Below are experts of layer 9 (counted from 0) of a mixture-of-experts language model. Rows are named router (the router's row for the expert) and show model dimensions 192-223. Each number is 500 + 40 x the weight over its row's rms, rounded and kept within 0 to 999. Numbers have three digits each.
After each expert's rows: a language model's description of what the expert responds to. This comes from a sample of Wikipedia text that the model never trained on.

# expert 20
router:524465477466579476443469456456371489478462519510475572503622439445506490405537479510501486489534
What it handles: Numbers in tables

# expert 6
router:521521540533470472496525482526483490486495490479516452469457548521393435512534518488503447521507
What it handles: Table cell separators

# expert 31
router:441465495566529480505412476469462468498568495415444490480475425484595474472500502493506517526466
What it handles: Hyphens and joiners

# expert 30
router:474560484492398516566522527520530482484519550426532457499517540493493514463581505595460459470505
What it handles: Topic nouns and adjectives

# expert 5
router:515461450533532489526481505508539482489542509571506523493565415554444543503500519605450508543577
What it handles: Foreign name fragments

# expert 9
router:509499463485509451572494501445470560522482480495522521447512489488502411539449481536510580540556
What it handles: Sports and career stats

# expert 3
router:519514576504510463490419541499482498487471579494494554577533503503460541603501525501483493572516
What it handles: Infobox field labels

# expert 23
router:491522494504478505438426474487486464508488463508486516427524539513470444573501501504476596561460
What it handles: Verbs' complement words

# expert 21
router:546457509469521514475467424493537504490448510523489497482472522471438525525495486526486527493480
What it handles: In and dates

# expert 8
router:501507490493507500524486520556534533515519522470428494493513492462540560521501615485516485576489
What it handles: Proper name middles

# expert 11
router:546521521518459551565600494480566508467484488499543448476501459491456485509511525482482518508514
What it handles: Personal first names

# expert 12
router:561526513486503486516503445487506471472516478544476480473529529515502442480488518492507552552548
What it handles: Subject and auxiliary verbs

# expert 7
router:543458557525506565456509599545510472557491455518486487529483519511459491514473564465550511476520
What it handles: Table separators, country codes

# expert 24
router:516474528506563484469545489509690516515509527468504526498498541457460448506588526499618458506508
What it handles: Place names

# expert 4
router:487492439518525564523500405499473526523473511475544484463504519495470465525507471502523484528512
What it handles: Years after dates

# expert 2
router:503526448507531471404435517483502506467526470480523519509478496514570496554536472530509469475516
What it handles: Capital-letter code pieces

# expert 1
router:577529470427474500569472522505588474560471433506477522522495568458453438414548461530426537487547
What it handles: Proper name endings

# expert 16
router:467428478535483511516517552476552503534517484510475484527453510484516539454455471357527457512495
What it handles: Line starts, opening quotes

# expert 0
router:521505485514422436490496530510499535474509506541523507496535448415550592500457477456555480440431
What it handles: Verbs and governed prepositions

# expert 26
router:548561450474466478515560490455458495546550542527457449488512534520516490511534437432496520483552
What it handles: Sentence ends and breaks

# expert 22
router:508606489493438526558478490460479555443489493522530521437484462514544465441569419483590536509528
What it handles: Plural and Latin endings

# expert 13
router:462520464518488522446502498488548463493511514531539516512568535539475556521467573551514469489466
What it handles: Row-ending pipes, headings

# expert 15
router:501545455433533533434515504539454449530461585442530513482526455479478519532504476534537481555573
What it handles: Commas and clause breaks

# expert 19
router:404513481559556467471502462519422498500480450482500538447458547482519493432514481624515543485509
What it handles: Determiners and adjectives

# expert 27
router:414557540442523535544482515485468477465470462466449448424545474527504527425479519468429412522466
What it handles: Numbers and measurements

# expert 18
router:542447482497602530486542545519373490427511512554500571533459509509474519503450534496523468543484
What it handles: Line breaks and fragments

# expert 14
router:512509469466501515639486478488516456533469515436474392578471532516462510504446567560458454495566
What it handles: Abstract common nouns

# expert 10
router:514464517482546477455436511486476568508572466499538470461468483461546434472520530472487503472469
What it handles: Closing parentheses, headings

# expert 28
router:476471502527544493536579464472483486576491492531496484473511443547473545497535518465478425439484
What it handles: Single letters, abbreviations

# expert 29
router:584527454454494534392476441530499513543514498539494430506549488493527482523490449550496590475493
What it handles: Determiners after prepositions

# expert 25
router:487518500556498525509436501505421475446448447499509496554463470565558534611494468420456505471441
What it handles: Word-initial pieces

# expert 17
router:545467555461477459473484532506563580524498521497573544535433471514537481465508510462438451479533
What it handles: Creative work titles